Weights of a small mixture-of-experts language model, trained from scratch on English Wikipedia: 67M parameters, 128 experts in each of 13 layers.
Below are experts of layer 8 (counted from 0) of a mixture-of-experts language model. Rows are named router (the router's row for the expert), gate (a neuron's input weights, with its number), up (a neuron's input weights, with its number) and show model dimensions 0-191. Each number is 500 + 50 x the weight over its row's rms, rounded and kept within 0 to 999. Numbers have three digits each.
Before each expert's rows: a language model's description of what the expert responds to; "mostly gets" lists some tokens that are sent to it at least half of the time. This comes from a sample of Wikipedia text that the model never trained on.

# expert 0
What it handles: Song title openings
mostly gets: " La", " O", " Ha", " You", " Ka", " A"
router:442449555525525501486522456486515451558436513443487521566600493465531541474368461511475518620406545523562539445550530471531462486458448590554461560450586493501452446483449465520523471490510605503443416548529511481538488560481546480595455390531498595538615470491424522525507473496544473364448447532512530581472518445501491463466420512458458450495421472507458513465453502527462431538628464487482488480402502526457524548469500562438474556482490539484516497413452574397383475525509436538534550556498528527442477522529444503508498482487550547457444467485450506619528583491591405516
gate0:498511515580578472444538433526453485566409500524454558574527485534491468523494545428461575495510500589519408490494436524488513419558447396485459488458477373533507489593574482412447476546452438515453486566473516526476484466547586537493555539517436551486479484522465656523444432542493509476505515493553468498435420522541404405473504514548594474450515509408415419588440452546469513475462419494556495553524585545556480499532535498499493512409466399507435579428435480482498520508547563540540531443456537505476511509484537486474548617464584555479522512491514516613494561462600458510
up0:502526524442395436455522491475470388483420560515493520496523654469460630448498516428470509461462461471488554460488441462474462432445486487575486548499538459449571512561453534438531509482510501522570584434484463448571482478507526435486462506530516420584628493508471529439445574439553500544466450594471626511545470492484536510584495548398514508529497508521506498506406445585464400463641549524505489532491455560432538484512561512487506515533444552470433481435562522477408500495457467551496462486492418564447431522518482551512451569584601503453538436469570456461457528510463495440
gate1:565448396614449543434551460496600513395533405502493533530496549533564553541429588457469443477399517575524533578478472554527569597583574489550563534479446555517499570519543463594500539491499619429506463584485564532443386451489446543577498478593441510523555535510362472578498521470564504478552461532518500505460611455504455481474465466475489491558477498526513389474533481434485563556480434439517476450508476463454472470602493504495566563431553513536487514494507498453483539461460461542501487528493480509474508576530488581497498534537534524445414522508459519492411416503501473588
up1:366482523529582501486503580518480453537499490567504524558559600540475479479564543515480494482396497586422568387537427502582509436525413523579523669448519513536492502457490532564546515532468505558497549510535486449517545485504495468494486451600536435571538475508545473414441528515492425505492450499495564462504516476541483479494433555397484541564537624530510424519415426463511574523527527501466443441556473533542462562546503458619528552493479474583508504508473529556554509522558557461494622418473641487477550570499560529495466402531470491516433458460484498442476487470500441490
gate2:568496554466537509514428520393641480465457448502492577510539477589496541478452534609546507543547451492561443588527464575509564572530583575536574506501519570449536473488504454397486498598520524529449517576596465498589518474515510428432488475533427458525579498517501431519515424490518442440450482470602491555478482543562469474402527469420511533489437472459534514448470556544584425521480614483582542568586525523488551413562507546491519574466501533523463508490551462527484512365545490507459524545467425534496479468520534442491604568490579566533561442516462459495469450554487514483
up2:499431478540466518483503493492445460455488475541548547529516465470485426432498538489458545453533495504371544516440435382551450476467525509497618467448500336440561492460493451514528505600524562544602474432452499485506548444414459436524496553503490592499485358511427437469471450522481499531476515512472473517451509473535480508523497437482452469532541506562531525540589494456471467447535485462471483497445465617528445466511583521461430438454428530513495462562356579508510486596514522460474467471482406458542519456369437446602496489449577558399464483472541507489536433534492523574
gate3:553528500548495479488510508484423478546572501559406479516459454512528403546503495511317470555427504466477511411569504534498519510500361517507476539565604530501477410414555565533508517441465545409480474409490539562484567588490515450485520527562528511392471533544485443452493419506416548489483397531493523501482495486472494595439592499527461469568485592458563459549401519451571483494424523474482437488488464420453504419634474460410494521533446569576496541523468452485511444519483567446426481419499492491491550457501535447554537515476487497601554477495522406494477471477510510523
up3:458467444497404440481400387580571505421493538482443408457429477520500529467456581477549544463516553508518499549517491500446476554558634498483498483556510575474535468508461505505429422432484571548424533491462525504423495503477492501500444544528547473447521475538442509494532538538442540477461552366499464498463430504447518555561582514580494527502598536483527406416495454475486523515421475491494555430516440533518566468317441555467519501462595382488557524465475531490531426446415534561565537475488566516548525467525489567503526517477498629499507484487535526613525563508431505474
gate4:508470519509573454481434480666475551468597517434463509521529504458487512448445479429430557524493496467509523497499480543484528545542510545466503525451548491517468553525490447481515486378464523468543453458599500421431584357562542466476533522586497438442450503502516520402536556666437502457521500478390515552513496581447579537458470495494499438445511501518513390497507534565524451499433445481464415585455558484430498475477498486572483473515545489478578506505468557452438512513603529573532570478479476513577540537446566410467533595468506539409513511537571526533536447546612487496
up4:451434455484463602533551518403535470480422449535534555551488597556547431480521512425595436487551541508525465479549414513499505580497477492448575546472538512521547546558485475443540570570448457495547534472512427490496557485519512361516541545510565482552590540429475505508519480434469549631511587554509457488492470535560441411574570450508420411512555538513521482503419455527477520450406547485498496518522429506498436483422569580542485502433528501441476453459458567567501572465446524579442538550534495478471481543476560560523423580464507441463482485551554335427509524515520536521
gate5:539442551491488453501502521557474597534492478483466513581543495577498494492519484414411530519633488464561560443506587572476407547533439523544427584509499479472547524519455396477491404622506544555496588479605457477517491443528539539542533578421480497580487457501475534466487558453554546511486523435547485472553519507628500437546558520511494437473584456477465403559539509553522572603530558414467570506460563453535454510479452500506438520554552533420442551437493388468472524451589556537628465440507455488502510523526554448518500561482495496542442431503435551521499536546448497498
up5:484579463540532579544448470443532482457500477499418584569502486534554503503409425501537498550502530539396493539535605515526480537551510489517549396412473535435464521411480545464563459524498399507489500524503423490513482430506502485526504476582597394531501449430508479490466549567569460452516510465471526520543492603408552470517633556515474511461414492439476525451527554463473468500573461468545499567485405520562443442535431490501496428527588545453503464610515505476469470571492541581356523570501487591495532482482477503419572537593563447454477477509615505507457435453477484530
gate6:535432460513491521487596565437462453540516579574517487536558540444440532335474527408486489509376585590523570449439572527579504468487540514521497517524557540443517443481491562526535449449553566513569474493508470513513502454565469476468483450459482544430576454569432459516484486451520582498517512470473580509481573484527507516483461469490536488580459537551466449481379495482430486462542541424528522631396537488458550495553538552579462455418482589535461549465555608492533537492504483493533519490459535560414530529511448466506519576518534570491429367494525584472473554566472459423
up6:470557554534518459555496496590488459449583514532596512411431477421623491544434461414491467423534574559473489463477438468476477513470435531503474487532479360465445483518477492526438490607514579536529392620563531416456545432498518469511493497520544512552449447493492602485545399421524535557512499566462438532486522477539460588493487495509502466517541548465466498513478592512564482559504531501500617510533474581455516511546458520479503494503610491475552501510539470533452450503465519487501491486546467485469568534503580373486407525343539428559426467537510494487495603470504432555
gate7:429405468592504592561456512454514441551526518421487512545497523505534492414470474452561466546473494453605470633559498434498503529457451441590458468524523496519515470540467486513485535495494405607490510411515469451395473514442497516504426604568472515541560447488476605591600544568511498525499562565524435498565506497471455542492461515499530405554464552538498450510534506519500506554535544418495566615450467527460563569555593546506452593531477471578522616466496526548448519614456543457477551483449478450535540501551435441508508489453481495461536374450486528462433478501561497482
up7:477482500402502543548432511432457465493486502495471521444497531367562564507449561486504475464590501473542500450510453482507493487460573508490521462484591458436535496470546424506514489579492520430566416490430548451501518638478415593475444446517452432515524481534569499524516447508492466400440582468456519466593518520556483526520502534529581450578585536631489481495516439495575448449592573485423573532520497498458532446485475440500454552613585546436516504530519497515489486485486466551541505476498494442412458421583475464456487438623527495644440473481491518545563483574593485494
gate8:459436533557447444433506454571408469525450437483560456541572553454501467478507490473464500531473430527468548479497459430475441499486442597450421421556559479419470506500520500361539452465385577484504553479499405511517517606494463511481488572511555517548513502432525481408493476534509568498495483489488555460620621505523469367488448424506504436528461505520481496556415500590496458566523396469498508587516588442481540476448438507430581556506416504517571444525486553531524448528539509455568498503485448517466489483467542515570540482504626523570433588522470539565476510520546417466
up8:424602485502479513496499480456397507562558468405458543519458587440552445522556493426475429443545511495468433406433468449492467506516441510444466474462480493572570552543473602576464466415478581533522497528548495458489499475485403505434506476493496462488538542538525450471603559518527469482443542505458503523461379349490469515472488531455509581559449572449494510535502465532523490420483500427491433547524581476481511466414451552534513456538547445504553390489506468537437512447526470417447507525520467553439490433497478451492519537523429486551653450557550424449429485572531380434
gate9:416437552550517487558573455467501516513616555515514487491506529495516481461551517500494552544414401403500557549475431494634556499439440449550509588526540453512449434503470439455529443413443517406477500470561584487559505490442528526603541482506440559432551454501507507542544575458466514518496441558469495467525472491502534500490468586543524455377415571556582529469461570544518470510480566448499553504516559521468531545449495579504537537440432608550431557426527574461451502460540513513635536542470438516591555489506537428510431412551474573543523541463492569552481509474482462429
up9:559525558481417441486452454440411535523508496496494420518506435431413515491544451531517548438513531538579533493573541519449484477425397469464530504553600506503531468548547474406484501461544520495491524467507522520517452509466474599521578533519436488503512472468524429546502465456464474524536464537407548457494425587426505422624439498486531338533469530488501501540518459441545448484500505654487520480584454489432579445515526453497504412468458552503488497539494518444508517585493434564545488400587469463452596516453487547565551519494478589460496580510558494522433598474525376575
gate10:586464489403501531513416483526527469470564541511479506464509534479482500451504464540415515418503444463533508485517485534542434561466503529555510515515486452487562451488448463358525521556533552457591428527438472473481572516505544451526510473493533516407425367462505542535548599452515543416437494503508561484470592375562492541482459407551514502573497525454513425525534507513463494485618488577526540481488415541428458588478410629530498562440517467520430481445478439451457429476428477628565467447514441464543481586499461433411563496550545528477463556460440520453474481448465448520
up10:488530527511425500423453548412484452528481503469549543489357483524488523443560607524514533542572529516459511457593473397440502565561481486473510471448522470378509500535586539468585474617547450443523496562588572522435551555470479441434505560442492560533508470491504498472508397480588554596479507593524573474479500442486539443453404534518517417503423529599514534435544466507491530542499496548563559510528513574425441507436421482483438528525488535468577423501455418583466509467545474503448565411468487523425505464560571519465455555572489509504532458549433514482417501534545556517

# expert 29
What it handles: Word-final suffix pieces
mostly gets: " MPC", " lb", "idae", "ensis", " mi", "mathbf"
router:419450440457489482433464530427465522554529491439481539543630435550491544439332415484546494542405555521576363485496544491486443431507540566513466499523453491537487455469449480484496526455531520612437498593532424500532514548437541530528451451511514506517533427553489537479457495557457512391510470506518514525399450412488456481506507459523454461580432440506461496369437483417531467478522423483469469497494437511483453578487400588485465603551519554465495487444456564471517483513536420588527597524497535488481485525527444546536481466457463504451507437472478481631551540571533487488
gate0:437430434490509522499484523436573538455524395506605455521517552437546507478381524493537505529514496588555485438442547513497445391535635522583512521504440557541427573510527558489585515543538551398503548462562477508523443495474586520542486456550546439478519517468491523470446518555497442397579584573473445574479524415490454462593495523509468531478451432466495483524458518535537519482529535591515484487550300538516442445521421511481479506483555548519464413489450574464459482550581503489449475499515532513473553536487477556421403539447461483485503480516449536485600467522473402530
up0:511488457555503396471454445593365491548426575432547492595514486566468525542528549461510447525470475421507533526518506500573465482489606504381533520597588528580430493412439553543457561401554529514468532466468429486525522430496453467458464493429555541526402595505527505567591579479502536444486516479564446459474463508485525522467477492467475454432460500531493508464457550464431421558505473432569519617507476502480526563484483538517496457468553470479395431485487379513499580499415543437538466556414535489523603451510551436611506550557544530514463514500516489457468536476471502468
gate1:596589457425563481468514572499531459546557544589451494499518439494468539561420420575475544528498461472470460433501537481438546601508538519495516539461612443502549476495550439544507509401541495535541509517453531572579473533494526466494514551504461421506475627422549442443463476497472469447557547480496427530427473522375486553409563449534490480490527542484506476522543462569561497536466543505468408454482430450505550533569493528474481533477556369538478444429508501569537620506518525567447530440535499564450484431486431506544616506500585481501458371470486532573485597433499493468
up1:528441495471499489424551512376584417483632421408571565521441444509541590533533388533511523548519528462480442537408552560514439515556492486500472452553448346519472535450487485537528497442540553498534515506559565486544548555478509506473518511516429474462575466493498493500469541552555467459526501543467463582504426501581580519558522483465444506582502453535544606565541512513493504538505507437456560499597517469440525523599473592537490555557455445444452483427416512485474461498474429521522576449565561496498450537529453443506426427442509474590490490540424458573545447523440535401
gate2:534450520468417472445442475467509400483490529553487557585578502476452572468505472472483478553563493560479489510481495524499524553459473465466548604450522481492501491491521543462498550560521487543533515459510330545448534615540499393459507421525482549482400506481553464458531514551505559475493496470400431594518550495546537522446500467472393529523462606511469486491442425357485538462508478475473478570474436615470571412426534569533461534507527609500512519499473573490542534530403529493456602467542548452557487478472461543574453458483636447529515554422449423529527521563472519483
up2:455551552535532441525429461448465523494472458503479457518515487428453560512473588409483432510498457533473484479466605558557534598466550559462526507528527457486549473426521442550515489436595507507427364355505496529555495497576541473484440587517459521477483564454467431569520438515511578490473512430553502491513572475533569558629549497425514422450453550483472453542526542502584509399489434527440547480399497600439584493441526547542531424485487545432543446527475558474486524553455584506491493467489439469616448394481456546509433454546523470456564538456435453515517550491521533513
gate3:470496464566396498582526489479381495529476504540509532493574494472423545499484460472432419548507566546532567470506484519468497393496487445491549536437423379422540483436539479510517499523546526563510465588604502511458471506510514535512553538494477503547533453564545500524462558483456529518495556468558468518552526473491440502389567554495488540385505427488434524530487535576482482493489427559557594517501397470577488498603459504506589516489439545595512545513478468476408388505587513625501527474484499503428475552449435573467391446517501520516471529581469598506592561425552522564
up3:506596626489503468418550351532347439424533557471424463473482462451584499502444472534490488508463484488430595477487504522482565496448440559470441549546480447447444514556496499510469465484468529570409510441485469466519437510529386478554514530552550494560481525453521451476350500437432537470400513514530480464526548551498503431567462560456540442454574479573439375488540508434549572525511494522525518541519588497512480509447446489546441516563499435579467501533560446583513498461481469586493507436528502558561502476522446626541409513497446522495535503571515500504490489554553532467
gate4:436499527506487443586515448439478470491491461506549459532580467499472414446537462447552496481506473576581472514400484521523451332510572552556479518493549472583491458473467446504493557425453507492390446517521467540516519452476475443537448499459595488426454531453525543459462556559454467493503537481478435545362527430449454541481448464528428496450473401517467469410519443442520510460506447598439546552409423459575579494510447565439459491514608492490525493449573516492441527454461498517493539529463549452506414527541396596430414498468459462477493561463459588549510460474569573541
up4:468525549500455536544510490529205468495501575467391522506547544414465517525601509478411460476428478494556473488522470482551498536496693517482573527543511548526509458414517485467450502491513526468508549480458540602481512473588427470444492511526520513569488566532510473493456496442491451528482500492565511463547450483511539521426417529492533483418522556511526467544514436538426516485530531571577516490437549491490536521486454443490544475478453491469487519531473403487441497501450539381515556551457512556406505471527462420488618458439522539555522505545509412499489522505558558494
gate5:483477486426413480594424476404422460504506440468544432488488443459505431512555444565466478528540525502606451496535437560577497467488513640390559513489575477490388422520445538443541480515461489454586477420553486475502537534559514592520470500476513518590480435482488466469494534526433532514505524565433436478483412472608465421435476497575621582457430569436458491431446454491562486463508474542429490530510546503526491489431547401475545577597544434549466516502492538470468495519543432538467498517483504417439525541422508461523531472446443525558520500421483562454530468501548562567
up5:490425533488515527511522554392514431520497577560592526512397473523467581479513445442451531557474476461498553528514518494520412528456530454583520632463531484490466443553517558487494464532522484479519499474537540525536574555507532537568443558540460500494531411441569480465533576542411504455521454542477575479456499461525509490567530437540419414525518397559551474502421450564532404519554449560513415520575576532494416500513503498547485424564517402598423397525489507569506498446465487512584564515504623544499506481483596410458449532561505529462528421415412451515519571477484482537
gate6:488443514506558551518478513444623472458460541461507453544464501490564538452426450610418549467487506498463517495624513508461544402513484528507438461499576408478474546491490478441465508558548547496566532540509483510513516450521451480619623540573496520398477461471482578499550543556518437507446512543478553554569512507415484435528569462548452532498392467577467471534437437404473438521438492457453457576408539522481468538536433432539445552528516534433484490532526497580490586482476483484520420497347431578537463534474527418545466510463524484528494443411463606581503478546483518544
up6:553452534531597434517576501488449485512572486511551373500529513548579523478470530486509548503527462533476522445511576466628506464593522465552551443622544460480556499541482518432463558500502456493463452493514464607594361534509483568521561505465522556405479505440540461375552478531486526479509575457518454439458415465456513404513486514560547531530525498438560498473417440525461376509533524568554584512449450480570468508484451541501499492489486544493457618539536545484560467512482471432426401578513498434527482501455528462568553402491502457560498531395501542427544446528467494504
gate7:507414354440556586522498499576544506539543400521497495477594371507457521566475450509466436534452479501474439477505386534520495473448458491512581473476485533468550475500524521514549543519445436425575452521468426480495470507574540562477439476587469400401485538531510497487458396537497523451443473495414524502514433483530499440447509467600440567474489480449499581560546455551428514483513492493531491582426535540498560422458509529498474470491549498594530406473467546378569495450489527520413588523449514573573534550529644501486535525501477525375518519500473547451501490540554484502
up7:484464554477450492516569538466541533586533417497520603463503510533473512426538490579483540514442568577513481492486496503440442440498459529590547553607469518524460552476516444537437464470495528524465466509524497532464513568504647479473490459546481478501473425486622472504570548550391552443549425427522423505496501476400470595469473415547514527504460493440494507513571585568560447458525517492491484479559432460586524529445518410561520547625537481459468592506615509459583540486462509452538436517519485511537536536489452434600513530477548553449625574456477408495448519574539512452
gate8:497534456486503515464459545464468667522474572508480531455482497623502470472456419465512491498462603465538443464545463606477489479392563529579411524460518452400529559587477435504502492452456507543482468486402572457517558520439563504464485565418491521475472410499458478493491459511576434494496484597450464522379463502571435563509509469509540494530488475519446521450476521504602478493446507478446521408535465450529461533510521586554425528472531455509543586561498543573357460475568452584446485369532532525424524499524490496556428461445498555467500519507493455563591528456478546482
up8:511451374570460554486463445428483527412471446625513520513576527493544510471522448474498393541470552463454502550495454516537505494462520562503519477523498522565489579501439557556513482476539548532465561499476474535598492486505497602587516562463624527550553501408475517555493607398491492529486524491469481495491450490516403451559546548516509465407542518527508535519467604478474566395479381523462466627568487461453511399500510546429556492515553550427400388531449473490546466448509523453497521596504518509525536491480479501464426474415425518549553540417492518454442454493550426468
gate9:498472523554439479502426535542512538486532528511418467443525592520516439499525407548477513505503495476608523455493490449573363567524609579530491521546373438472571489503531474537488453434559469604462515537513535563502498468528603417513563481373474468557476503514468501469402517502533593485451467449490453463551489549518509515537417329510560525512461433451429441462495483468520538495553508490483474591423477420509458516527516467466548460509580448549484464393506497482557468521513436423533552609500571475443423538541504515483559523413497437549477476527517522498430479501425419451
up9:396496489517545484440473515589497501526535465576467470432583538541520442497416479513550414564482633451512495515422454478603362520469537442471501487485460532524496525485512567491559518541428425507467464485453463415553446476453486452510433475438514563494482523586480457514499514452509515453407488485529506530496410459517608362551560414453557445502434463467558592540560453517588613533484531558485503551468474429477457457457494528546512530445583459484517530556487512555555577432451504491461590431523570564472484538484441398470515468517468488552512427443578545527429470526563520531
gate10:440536578509521436603520510504431481432457472553584553606540531432476551554420481543531438468530528460539446476489478552441499536517527552517598413504488508518471561559465477583505506465493516487550455412523513449459521543403436484459490469469459419484518588516438469539535494539497554527597528469542606443483494483559428491482488554550461526558433448432558407485464442544553437496537409567480479568540453462478470515439550501403526616508482504495545441514570586438544515497490599548488598427493554580437575503466436532492571464471567538438577470448510550519489497537557596444
up10:489491536404564492493454510472437466435536532472479446560456540502497500516469450474516550533486456426407466537506502445525567459484541572505510577434508545532459508403568565573497481481552461629581541542564455357567500549545471520504505468418456410557424539481477483432441582511442540459535565542449506442522530546557454427529392476508555522567528467555448559540544567509436481482500561500516571457497452450488550551432500377588521525485469349477511554419513444476495533483522567443440502548484440516526514495425459413490464472504556547549489434457500548558513478583478487394

# expert 1
What it handles: Word-initial fragments
mostly gets: " M", " T", " p", " K", " St", " R"
router:488513433481465509405463492513495465551579523466422558526640499441525537481413491537492475630414582513490486503534520432519536441517478545569455556442598515498411511457439449520558486512536529502436470536574410579524537511501566489503442481511526585541535416515430541481506469475477433458477469559475514564481443484464461507461465509492516401492438449577470560470459562503489436497550458510456542452457547502453499583469474471408540571452546520460538515425562583404445408556575448518504517577491504524459492542506536528538533464377519499445502519409495436536577612586608442503
gate0:425465417438439502486471449508482503549484449399555425512567392488496481562501460506514552503589477516492462548524549480479425510511499510492484499485460431475485492510447526530574545533524544453500367490460409366551559499480602414479470534520438560518473524454423527511480515500520473495462577527522474494504566490437404546448574457543473463512557572471570599478426430543522400491439496488458596396515414472461501511508471454442474575446463482474481550541551549393493503524401628507496556530517530444502470521497485495561559452524418540414459530482562442498557511378481415466
up0:613450479472501480569532626454585536485509449435466472515540543496480528476519487552515519553414497467500557574484398428536559514500506580476524528504459518506429582481380515442532459464540555515518509509388542573414441505448606546513422459540480431441523479475582489511537477432493574455576533421596459467484430417428448525468518447551533530530462436485559434423430501567520496477465659415519440604515565490511477551489572474599529519442529493519529495460510550545548473496522512509431438492479492476484501464577513545544579470469448495440546474472427487523485485487385533528
gate1:446442476555523410440462495493485436490568411587492488518515507559505534516424470523526528498421524506506498496513531519537585541641480557470443479458568524479524451526408422509474465451603512491494408578483525449497632451530445548540486541542599484494420507478464527444418498604553463448553530490439531438512424434480507510474433468455559481600489554548478508473500398504504482494454454441567555583465473596507513488548598492493536447468569475491508485490583498403492549459441387565569384525491476522579478584508495453422470463579439531483473467428524569504517512451498448502
up1:620575416412499513463513534487448603491451473550416452478468510480503570564538473612533456532513449482507419450592453538583518472543487541528550457454458511514400579564503488487572587483411429472485470483542424553517464565531435505479516525555454475527489469491544510513513516456541537605528471572439491497454524554566504361449530460555562528529473512492523508529505473484580524442535512566482466459541512457609523452473554550524582521452576575420462487545598614483473475518486490554518635512570443494447471484504522483465569406482582519446517490489520551497383530557470459504
gate2:434532473529524513402397530592499425511529506498435484508549617508463393561493468551563626499432529546437502490556452476476520491549587475565454512430533555562478543499430529528532435455540464521573473609507494512501503563539506606526470533452491502486538429475488514476514605384462554531500536485569517503565559596486483553549552483470474558464488476520529625455476508511466536451540468534523452526526406442543570561429521497559512387556573489476455564605517560514572437497533545448505514511525501537518460493474602471462543506589489586425469522522530563516544481511585400485
up2:458503506568452458599484534453519565534514491455567438594538556518495549612446482481506385663585451534566497504492580479499418552482550491458469501444401559488401509525515484483546567537419582498477541412535548499446498529386476459525486477555499461529561489512526478553499457553506538539482541571542489529391520524567589519458524484515506410479547445550405515479455466470495522502438479473495503611552405580433446535430519497516481523492542529506465429451514511535525461529546546464608565575497509468459327499486461494468526558501497580491448478527496434533454504540518463440
gate3:481463557471514491436603525513488475487427453505490516475583484482564530522608535469462375496573499445530547529486455363485442445507513546559522509542475554475491424440574510439602490473498462593545455434419483461463481432596558498496503561485552436500551442498576388467548577405471472504537463543557572486461438477374493493512562516539534456415378526461563418504581514482482424519467525495458552548547463496564456533487540556505517524505518428447576506425515485403421599487489491498522464526508500461521411446550533484455449549451446514545524530541491487455457496540611465458
up3:376515545600545398510557450487548482471473443486517416519505457448474519539517436470481485565453525460470554533561456474423434438576579465486590465517467498470514491514464473473444550432480610520467458469468426476477548416479354548600492476493473545528469500498474471449439537537398506390496522504498488536544522506430477470531461558492507445437542458490427485569430481468458506411515591474506496481582511507459493490463445572519551505532470531504518562522439608467514578607497493461482548436415490487437448457483524479453571540493382568503439384469386581431464499516464522454
gate4:596489532496499543440469493537498533502489541461524455524537428499489520444496467492497593477462583478518506520496475526521490510532552532482476535522638556551443538543508460546535525558434523514400482458550581510642493531395507525536606521577502555360539481578502535466577545488466529545525468504429444438530498496531514528506522518421480434490508463478395549512532521439459405536396545439472477431558521416450525425442472537472476532510532586522567569515644577573547462510446479536508480535514487586639532454473486514496460514518511540508573568371551530482531468553540498415
up4:459504502506540507474547435620487453567425522460416438435498451443468423501454488518603408542470563482528483437472517447510392494518490477434541487497522504581499535435475629540451567419401528598528460433398589425498544458552525594542505536471470389461443486506417485488470486477545457506501503470497576535525434503527449449529616465537437495468516537494553493512515453616422438483528415505440526439456459395523539573444483510488500485488443511495474519569521428464477445507628460490475531468491532467582511443473528402519502446462550483467506555415520483530560496514497582527
gate5:483441520505495532517421507559547562522423469495472539482500596456500454420463534505523499375455384481484572465493496461474482487508527543526451533575590495605483488418439470398468518479484548529536503472478472469557576542565471487583514482538506526590514460617511423463452403481391545489453611565468511493462521529481459438571578532450527516494434510554448537560565542590543468594462385489555577544467503503553456532509454512408504486483592488434522479532494587489489428546504510553503399525484497409498528477442432478378490487391542477436415497503517537532495466507508544528
up5:496410507514487581505514476566538543495442554425500552477508514528503555559542420516486475580453460512485459506463469525402422497489464497493461541509561560527457607540551545472461510533505533537540566476443568419429490453543599489562458471431516506488493470497461493474483540519510543541486484477521551457441579424488419534435446479516487461518516447583395464495518516392420595504553505485502461484489559448562522541492583482531489539402432437449596574472531466432422460462461481488551381472379495370549499583560408493539445561483457446527455531516458450421586575493514602553
gate6:595460456540460470468520565495439532529534390448423544467454482567532521512576542466518512566452467566493480521494489417451552484509476489432520446488498521471379475547516469518492571447559417466406468549610459592489465476564519425544496496454490465434458483510557465486460386490560393498534553551428548483469455499444453504381507525522528608491475439452443575549496535497462549567498451556448523593510473532438501509479483379481517481435476458531450519449494438513501444591524567496462574621482470473498573468546614449535495490470445429614495560541514452453504470590513532479
up6:505384389476514488526401417552504537450476618460468558377494452538573520505556488504491466494502552514419476452463435571417499475494478519477598464495455503535574452406578521486488533574544469517523524483452505551541541431483501504536534533493614536465449490594565502467529410499507455440530461507502456511512524536476388519581457471489489514487451522530531487565511443425479529546465515372461541511474453447574458588536519533434558479396430510471633526511501482528540531408533486470499509506560508564432576420547562414542468515423466460503514529516343505529510531457523488539
gate7:473519430471531517534554477481561556635450531476556481467416461477444461658463550500489472499512461592510521505502406538445572460496443472448512482477488432503411578492485476603495567432534539538512499464490484449523428509563494494485515559583508567545534569554486441472481567494430489612442533549542469497454479455537558512487497497501552488485510581548497494474520506506509574514454472555504580418389436441470460513502528462532531469429439464504484431386561421467534432593560499491549491479596603481593472458406546498495523505647530504566570484524533433551455444530459469456
up7:500457573444522448561493429609529428456514427575491471572457522562561479518427530516502509500470450592435502506415513451478493475539586523511481537507492545439520510453559463631494521485610508534504455439416477561523515531603534442494558435510534519478484514570581502422522524481444483607398525571497492558452524513470497565507460359563491462534530565448557629509511479568578542466490518519511457552582543483615476503427507586516465539491512585445517405501479532531527430422481474541471605496550523567491523476488484529457412530549545535482491454522588450488509541424443451497
gate8:527522500543552507493435537546509547467562555511599504524524490499557545461516491475496528419472431530453483523522465469518601472475440457456476536449525524534522414521526506413547488496565597476466463488610491491481531520574465440522514559463440529511430454508592433488553532445479447492449527434422479511595443564509466602477556534525530446513548412433533415579421610459568571523549501491540468526486459385517523464455475490518570570465490543491541495499621487476585464436341478586459398546487459514441509586391492439508534457482438447450400531548521504520516530560449509535
up8:525475539417473486525440553557448431472492485487389556589505519490491455445487531432482488617442472385417414454495506490468507386509429489426494576490506404433561496461519509540477509544580479529433551467496424547557453474535525407551553538521619437531481571521564516571552522413514479499470446441549427499484515502520631578517477486500617512560403541445479455553518506538521573513485497496526501447543472546499539483477466432522574507464460476499555491485465439462477403477521524506538448557398459426400546467464476478564430537440492486529551481501518373514517593478441510496
gate9:403471529450415473513591429519497443572561534577480449493533466535470477494550555523541506528455482542517447465548460449418519487524416459556471629469540443522511547547450547483584498491420374476568512569545486496401468497605486526476468510417543561505471563429547472473519459516514451438458493440475575454442529481545498590504504497524529471488506511506489551416544570547580425429494490485475502439584464458483507540520443420503440571490448580428530474520505658486566507521565557569521550498532445559496558577485471524488489628489428434544524555471492468502561560586589523488
up9:512512445444433529529391566528439422466440459571468432494541426526472473508525508559527565505461553436574586514483448535441538430519484509451496504480435462470505509512415463419415588434444484524556578491572521512605475488526564503459521455515471440446537501542514511458549466381566501525501533530549565454586434604548601550530548470432521508467531405455421497468560549567491585489429515520454498451486515553505538609474503484484524450465571443478554505488476446567606480431490584470500503446514480444562528436393536568476498557480543608525559533464573548541551524536571520524
gate10:460505500481549471520545454484440517607563449489605505493505555436525462487515503588438516569413508495472559619533491550565496487498525487476497434496481498485462540430456542623527480485510520566536448582525469499524521484473500464473443409435486515461560521453488436507563446580399560496535493480500522542484485499516477555484523489537461465495493452516555405508539561464494489448568509498528494447480582525512480515461441421506532599536640497409571452338589422462484563494518564477486563536471511463494533525524492455522619556502490554326460408568519561507500482416500467394
up10:493562583545497526454473468503518517547462490536576476551532471476450483503590430559585617449405515480540416466474525535519615490498537493539510549473527514510551537350636556490471494507490522516476502470532416561468475453442560504537440488568487540512454493505529439503504526400564540527469404431468527533563560593496484561458457539495538558529561508429512458472543570519563477553502412461521479506496461483500611419537500562552413477480498481478517528540561528499480530507490552511483520478506661610515470505450464406566446457602513497483562544556487343510465519555458538480